Weights of a small mixture-of-experts language model, trained from scratch on English Wikipedia: width 192.
Below are experts of layer 3 (counted from 0) of a mixture-of-experts language model. Rows are named up (a neuron's input weights, with its number) and show model dimensions 0-191. Each number is 200 + 30 x the weight over its row's rms, rounded and kept within 0 to 999.
Before each expert's rows: a language model's description of what the expert responds to. This comes from a sample of Wikipedia text that the model never trained on.

# expert 34
Description: Line breaks. Line-break characters ending table rows, headings, list items and paragraphs, especially after a pipe closing a sports table row.
up0,165,233,197,174,238,225,181,183,204,233,195,180,199,250,227,194,254,239,263,243,181,165,187,165,191,228,179,263,172,233,238,199,193,253,225,165,156,228,241,233,213,212,179,175,227,142,228,166,203,235,207,186,225,208,194,190,211,213,148,192,161,224,214,203,164,178,140,219,237,217,195,213,216,198,208,174,196,199,214,170,235,205,179,223,212,178,229,210,239,208,178,182,211,213,182,185,206,170,189,170,209,180,141,256,250,250,219,193,196,224,209,161,196,142,182,190,202,178,149,183,199,256,176,209,208,144,155,215,216,142,180,157,201,200,276,184,172,208,156,181,209,181,216,233,223,209,130,119,200,216,160,169,222,255,205,170,179,200,228,185,219,203,187,165,128,173,224,188,226,237,240,223,199,165,169,192,188,270,205,235,232,184,218,233,220,186,206,219,234,202,171,229

# expert 14
Description: Coordinate digits, plural s. Digits inside geographic coordinates and table numbers (39°12′6″E, 45,305), plus a final s on plurals and names (Semifinals, Times).
up1,207,167,231,192,217,193,214,144,206,199,166,165,234,267,227,189,223,168,171,188,208,213,185,171,195,182,237,240,177,191,267,227,173,208,263,196,206,193,191,209,195,199,206,235,199,204,170,245,212,220,200,167,148,247,174,175,150,280,217,189,186,160,167,276,195,219,180,191,210,165,180,231,208,224,222,193,215,211,182,207,225,196,154,212,181,205,187,129,186,230,253,202,231,226,171,201,180,189,194,221,241,186,196,167,169,244,231,272,172,232,190,161,176,92,207,228,261,244,240,166,212,221,175,208,210,193,191,178,177,184,175,229,219,201,233,182,241,172,216,146,188,184,144,237,222,200,175,230,206,174,190,218,178,201,201,218,182,157,206,197,214,178,160,172,178,188,210,161,227,142,204,216,281,174,243,200,221,238,215,173,165,167,204,187,211,179,225,219,160,168,217,212

# expert 8
Description: Mid-word "il" and numbers. Word-internal pieces, chiefly il after Un or similar (Unilever, Unilateral, probability, Oilers), plus digits in parentheses or superscripts.
up4,194,213,228,245,189,126,174,142,237,212,181,192,208,223,177,192,181,140,213,162,245,209,234,121,177,194,216,181,204,240,155,208,211,240,205,216,229,210,151,197,208,264,194,196,202,228,232,138,186,200,186,186,166,184,230,208,226,214,204,213,144,217,244,197,196,217,186,240,172,173,248,184,221,206,196,242,221,199,263,194,225,192,173,172,182,170,233,192,146,198,212,245,176,177,203,229,222,191,189,235,225,235,208,188,172,168,213,216,177,190,195,180,202,216,259,138,264,231,182,218,164,187,193,123,240,249,185,181,248,247,171,170,224,218,232,213,181,216,271,220,185,216,203,196,183,207,208,228,189,232,177,168,176,184,250,151,194,121,212,181,176,143,194,192,185,221,236,174,207,149,207,178,175,195,191,257,165,197,213,192,221,198,224,185,149,234,156,163,214,175,198,193

# expert 42
Description: Digits after hyphens. Digits and pieces right after a hyphen or dash in scores, addresses and compounds, such as 6–4, 6-10-1, state-owned, co-founder.
up0,240,263,192,195,219,181,206,217,227,209,181,223,173,209,168,250,177,181,186,233,228,168,207,191,188,259,222,209,136,223,199,248,231,163,249,187,200,231,131,237,156,215,219,126,165,278,240,196,216,172,170,200,205,249,178,283,255,196,192,206,272,170,228,214,183,165,226,210,189,221,154,216,234,169,208,222,247,220,164,196,237,174,242,179,177,188,221,148,189,201,183,187,218,207,198,158,202,180,255,222,155,169,169,181,187,185,174,229,239,225,204,140,205,187,186,169,238,216,181,239,189,194,238,153,196,210,178,231,215,206,231,231,202,222,250,251,178,188,174,221,193,187,213,161,207,191,203,177,191,177,230,214,202,172,187,187,206,223,172,179,171,165,201,205,192,211,159,153,170,187,189,228,229,271,155,187,214,223,204,199,170,232,204,203,176,141,223,156,250,180,216,185

# expert 56
Description: Sports and verb stems. Verb stems and pieces before an ending in sports and game text (draft, set, batted, approached), plus words like game, start, pass.
up1,190,181,243,174,231,199,225,229,244,191,164,143,188,195,182,179,195,182,161,244,254,171,194,109,226,219,223,190,215,189,185,192,246,128,239,223,196,204,221,170,189,216,209,198,188,236,157,257,253,260,197,201,215,188,177,177,163,201,194,207,178,212,225,188,238,136,189,183,189,204,159,175,178,192,154,233,180,235,185,249,210,187,186,209,201,191,231,238,169,176,212,245,183,196,204,211,180,177,186,223,245,217,251,183,227,199,163,174,177,179,225,194,196,247,161,192,198,193,186,234,237,172,172,183,182,193,229,202,230,251,205,210,205,151,207,177,195,231,196,213,176,135,182,221,160,197,188,208,108,218,145,234,201,249,204,264,178,217,230,181,244,299,177,259,205,183,194,185,191,204,194,221,219,216,196,161,176,208,179,220,205,233,189,134,152,182,172,196,245,174,197,199

# expert 52
Description: List and infobox markers. Structural tokens starting infobox fields, lists and headers, like =, -, colons, Species, Location, Born, See, plus function words is, by, of.
up0,190,175,217,227,199,202,195,189,228,175,258,207,187,227,151,193,197,227,213,175,225,135,181,209,172,273,195,197,175,152,189,190,165,162,216,206,208,151,190,159,212,250,206,164,196,196,206,252,209,123,199,214,205,192,221,154,215,242,144,185,164,175,185,267,189,250,222,224,208,169,195,222,207,207,166,225,232,207,219,178,250,209,176,205,214,211,150,191,231,222,219,273,195,181,205,163,206,201,183,221,189,197,177,201,199,176,181,194,228,223,184,189,183,232,256,155,150,198,212,193,190,160,211,204,223,203,158,224,221,229,224,205,205,248,192,197,155,212,217,145,196,209,236,235,220,232,191,202,158,259,174,256,260,251,212,193,157,173,227,229,154,182,180,227,238,152,209,241,180,119,260,243,189,184,232,147,192,210,163,225,203,191,178,184,170,165,214,199,222,191,139,226

# expert 3
Description: Coordinate compass letters. Compass letters E, W, N and the numbers inside geographic coordinates, such as 0°14′16″W and 79°54′52″E, plus scattered capital-letter pieces in codes like GTO and AZ.
up0,243,205,172,216,191,193,249,148,189,164,179,236,187,228,150,234,206,233,224,200,202,159,190,176,208,222,137,250,186,206,195,246,235,182,198,201,224,238,158,226,213,200,191,219,179,228,206,118,197,185,145,176,172,215,198,201,181,212,210,191,207,189,198,223,162,221,241,234,194,176,189,188,179,203,141,247,207,210,192,172,198,196,206,256,218,194,184,175,237,175,191,253,169,162,182,219,203,194,220,264,142,204,191,218,243,155,192,251,170,151,250,178,184,211,175,199,250,177,217,210,200,215,176,229,246,191,216,172,144,146,213,178,168,195,227,226,155,205,207,233,175,204,184,190,245,197,114,190,196,196,180,215,261,234,198,244,211,240,216,192,208,193,202,201,139,244,181,257,129,175,223,192,251,209,162,226,245,211,196,157,165,222,203,160,156,192,213,239,165,193,177,236

# expert 12
Description: Letter k pieces. Mid-word pieces containing k, mostly a lone k after a consonant or vowel, such as Chalk, tasked, Iskantar, Markless.
up1,202,211,131,158,216,231,152,195,225,201,185,243,219,206,124,189,206,213,180,194,218,220,191,179,219,184,206,194,203,218,143,253,133,142,197,235,211,165,163,201,247,201,236,170,187,214,209,188,195,209,161,211,257,171,215,196,251,207,198,178,237,188,194,146,179,165,191,197,218,187,175,157,259,162,207,226,247,192,231,207,202,221,215,196,211,207,183,182,186,162,200,197,170,202,175,143,181,137,193,221,198,178,199,173,150,261,238,206,191,170,247,214,206,216,202,175,248,166,171,212,204,191,170,242,206,211,207,183,195,231,207,204,252,249,196,241,164,263,230,131,263,203,198,187,254,188,184,198,168,191,228,222,257,155,157,163,245,205,194,204,251,228,144,195,216,219,192,226,210,236,210,180,202,214,197,218,243,166,231,140,186,217,259,166,172,180,209,173,180,215,161,184

# expert 25
Description: Name-internal pieces. Syllables inside proper names and place names, especially qui, Du, ri, n, as in Fau-qui-er, Bar-qui-simeto, Mar-qui-s.
up0,176,192,207,154,218,227,184,239,205,178,167,243,161,194,150,177,217,167,187,185,172,199,209,239,184,235,166,179,203,260,200,200,168,139,212,178,223,175,208,195,217,203,204,247,200,196,218,208,200,164,243,245,200,251,219,207,173,182,176,185,182,208,196,204,175,202,184,149,205,212,184,230,229,186,282,198,216,163,190,198,247,168,169,186,161,216,278,212,252,224,213,238,179,279,196,146,204,236,203,246,222,222,179,172,193,252,214,213,188,219,186,169,219,127,234,180,211,177,140,184,214,241,256,199,166,202,257,173,135,168,244,239,196,206,202,179,199,219,171,236,190,206,226,208,201,145,208,260,219,226,154,241,172,232,223,209,215,220,225,216,189,248,198,169,230,235,181,184,153,222,192,171,167,269,195,206,181,194,174,193,187,151,176,218,207,242,170,165,180,196,199,155

# expert 19
Description: Preposition "in" and spaces. The word in after a noun, often in election, district and statistics text like "seats in", "district in", plus bare space tokens in tables and lists.
up0,226,194,191,139,191,221,251,204,168,191,201,203,200,200,252,206,170,151,146,249,239,130,231,234,126,231,174,209,228,193,134,235,168,167,183,216,232,224,208,176,228,211,177,162,213,154,244,213,216,202,177,204,216,142,174,209,213,215,250,219,209,212,242,194,149,248,193,202,188,181,274,171,207,187,196,213,215,193,186,231,178,190,248,259,222,224,233,149,221,225,187,201,155,218,245,227,229,184,190,197,231,184,167,190,212,184,167,214,164,199,206,235,163,147,171,178,214,177,223,161,202,205,168,146,212,172,220,270,212,209,182,237,168,170,181,175,216,192,192,181,197,172,198,182,208,204,142,218,209,183,232,210,273,206,186,158,151,211,184,229,164,245,212,230,203,258,171,176,229,249,209,206,204,166,234,242,157,224,200,216,193,197,160,213,164,197,179,202,226,209,252,163

# expert 10
Description: Place-name components. Pieces of place and proper names, such as New, North, West, John and suffixes -land, -ton, -ley, -field, as in Portland, North Carolina.
up0,252,179,238,212,210,177,195,206,205,171,222,216,182,201,186,202,192,303,182,176,264,162,215,129,207,254,147,196,229,228,208,181,194,226,225,181,183,173,201,232,205,199,174,177,212,218,253,194,208,213,280,263,182,236,186,235,184,153,207,189,210,215,245,180,244,150,178,129,180,160,242,223,201,208,204,196,186,236,175,252,185,156,146,197,216,197,198,198,190,143,227,209,198,182,230,221,229,175,207,215,260,190,187,188,218,162,163,211,203,182,220,199,183,158,183,169,178,183,191,212,223,215,173,206,216,163,167,189,153,166,155,169,258,211,187,150,184,221,228,213,201,216,204,212,251,207,147,107,238,171,188,164,186,163,213,199,227,197,191,167,219,221,205,235,217,241,199,253,172,171,216,161,231,203,213,154,178,221,224,186,209,203,192,194,250,235,169,182,234,229,217,180

# expert 58
Description: The piece in. The syllable in, inside or starting words, and con, as in Basin, clinical, Finnish, brain, and the preposition in.
up1,193,184,181,166,197,178,191,170,181,193,215,135,174,235,187,183,170,134,208,214,278,202,230,249,191,257,227,238,222,204,189,198,194,225,207,176,162,197,214,168,208,185,201,199,174,133,231,181,214,192,175,232,142,185,130,181,199,197,161,196,254,248,219,143,204,144,203,205,164,200,189,196,223,205,205,207,211,180,184,210,221,168,189,177,227,245,195,211,222,222,233,243,200,188,228,223,207,222,211,238,236,214,151,145,211,153,209,171,265,155,284,194,192,171,200,206,162,204,178,227,179,239,131,231,162,243,212,210,180,173,220,246,180,226,167,186,152,198,249,172,188,249,241,223,195,203,248,200,222,242,204,175,191,219,243,161,183,212,269,218,184,215,180,204,204,175,171,187,192,188,188,204,212,228,198,203,200,197,230,249,188,201,181,193,215,284,189,199,250,171,158,169

# expert 0
Description: Capital-letter acronym pieces. Single capital letters inside acronyms and abbreviations, plus wiki heading equals signs, such as UI-C, U-S, PS4, ==.
up1,200,144,231,217,228,223,182,152,223,220,217,263,173,216,211,182,200,183,231,262,220,220,204,119,214,232,207,176,175,180,185,296,204,211,187,174,191,209,167,175,235,257,160,199,200,167,160,262,254,184,222,185,234,285,169,191,212,221,231,152,216,230,175,210,217,187,186,201,190,182,189,189,192,221,181,209,210,211,200,232,150,238,191,203,152,217,179,213,199,174,211,165,204,219,156,210,154,205,245,191,227,238,167,181,139,192,186,182,172,170,160,185,195,156,191,166,208,208,227,159,234,192,244,173,174,241,178,188,241,266,227,167,215,204,213,203,98,227,201,215,208,246,209,227,147,149,203,179,203,188,176,177,178,237,202,174,209,201,186,168,219,198,239,206,191,193,222,217,213,226,240,201,165,185,231,175,172,191,200,189,218,224,223,192,239,199,217,247,186,186,242,269

# expert 22
Description: Letter t pieces. Word-internal t and t-ending pieces such as -ot, -pt, -et, -int, plus the word to, as in bigo-t-ry, sal-t, self-taugh-t.
up0,184,208,242,168,238,233,169,241,170,183,215,233,199,219,154,144,171,216,166,183,108,185,172,224,209,204,229,236,176,222,259,207,192,210,214,261,183,160,212,171,180,188,173,161,212,206,217,244,171,198,200,213,250,217,160,189,205,177,204,188,249,202,191,138,219,231,177,192,224,186,165,184,219,195,223,201,219,191,157,129,239,215,180,203,214,188,214,233,197,221,186,157,242,167,186,177,216,152,194,258,193,280,227,178,206,196,141,151,229,193,218,181,225,173,220,220,211,211,192,162,191,213,203,224,205,204,235,207,180,211,206,240,201,224,226,197,161,197,150,176,212,180,172,264,184,202,182,197,242,214,179,298,236,187,208,143,246,205,195,212,221,136,220,257,198,161,199,153,225,236,216,200,224,167,257,197,223,158,216,176,169,212,155,193,219,175,191,215,192,241,193,240

# expert 31
Description: Word-final letter pieces. Single-letter or suffix pieces i, r, ist, ian ending stems, often after con or in names, as in balcon-i-ed, Conque-r-or, sold-i-er.
up1,237,211,188,201,151,194,188,211,237,181,151,232,237,169,178,136,169,171,200,183,230,192,250,162,131,158,249,147,178,208,216,259,204,189,214,186,246,228,210,235,201,210,234,181,243,217,213,218,171,193,177,205,240,218,169,201,174,208,183,207,256,188,169,209,212,227,153,160,207,193,188,229,193,195,210,243,197,203,162,207,125,174,194,172,196,206,226,210,209,226,188,212,164,207,163,212,236,222,164,168,221,250,237,209,228,208,168,196,131,191,146,188,209,243,180,185,214,192,153,188,247,211,114,199,204,202,197,203,230,212,205,221,194,196,209,216,192,184,180,202,269,237,195,216,181,249,258,165,181,210,149,230,227,235,120,170,176,240,189,180,169,178,202,146,163,135,247,216,241,179,174,264,206,215,220,210,209,198,256,221,227,209,189,166,179,225,198,185,206,227,190,199

# expert 20
Description: Verb endings -ing/-ed. Verb suffixes ing and ed completing a verb stem (playing, concluded, polled), and whole past-tense verbs like moved, made, released.
up0,201,154,204,192,252,185,225,177,210,179,269,213,225,186,237,193,176,234,197,156,245,158,196,251,201,198,224,201,244,202,183,165,229,246,224,190,199,241,223,204,181,168,212,165,256,216,210,198,183,161,216,220,186,209,161,187,205,164,201,145,176,228,204,197,194,198,232,175,174,205,135,206,153,214,156,194,194,203,124,226,211,174,211,125,258,182,255,204,174,216,222,199,186,184,166,248,261,130,196,251,182,244,184,226,217,168,161,276,143,232,204,184,190,178,168,193,227,201,174,199,186,229,176,141,181,184,218,204,230,238,221,229,219,220,237,217,188,203,185,202,178,186,226,231,158,181,194,180,209,218,136,236,215,191,196,203,223,242,186,234,138,231,138,212,173,210,215,233,161,240,221,170,163,180,231,186,157,222,196,214,223,171,202,224,213,219,234,167,158,180,187,173

# expert 62
Description: Adverb -ly and suffixes. Suffixes ending a word, mostly ly and ally (deeply, annually, administratively), plus der (surrender) and adverbs like later, again, before.
up0,197,220,201,186,166,194,208,197,176,187,204,194,179,235,116,194,196,226,177,213,240,181,229,245,224,218,163,173,174,219,219,214,206,257,195,153,204,184,211,171,200,216,216,218,239,171,138,230,280,211,215,237,182,210,171,180,237,270,160,176,216,224,198,206,191,208,245,223,184,211,221,202,200,198,188,159,184,198,177,191,186,205,203,214,205,213,183,274,188,202,219,213,175,243,210,236,228,188,251,215,246,223,143,163,188,142,212,228,128,177,185,202,175,169,238,173,162,270,223,177,187,165,150,190,222,192,188,165,215,167,213,226,204,269,182,185,184,228,210,168,207,167,214,150,217,183,179,221,196,215,192,204,199,221,217,189,163,224,231,197,195,195,168,185,139,189,196,194,252,202,242,183,219,176,258,237,123,212,220,147,166,207,211,246,107,174,224,233,232,179,222,221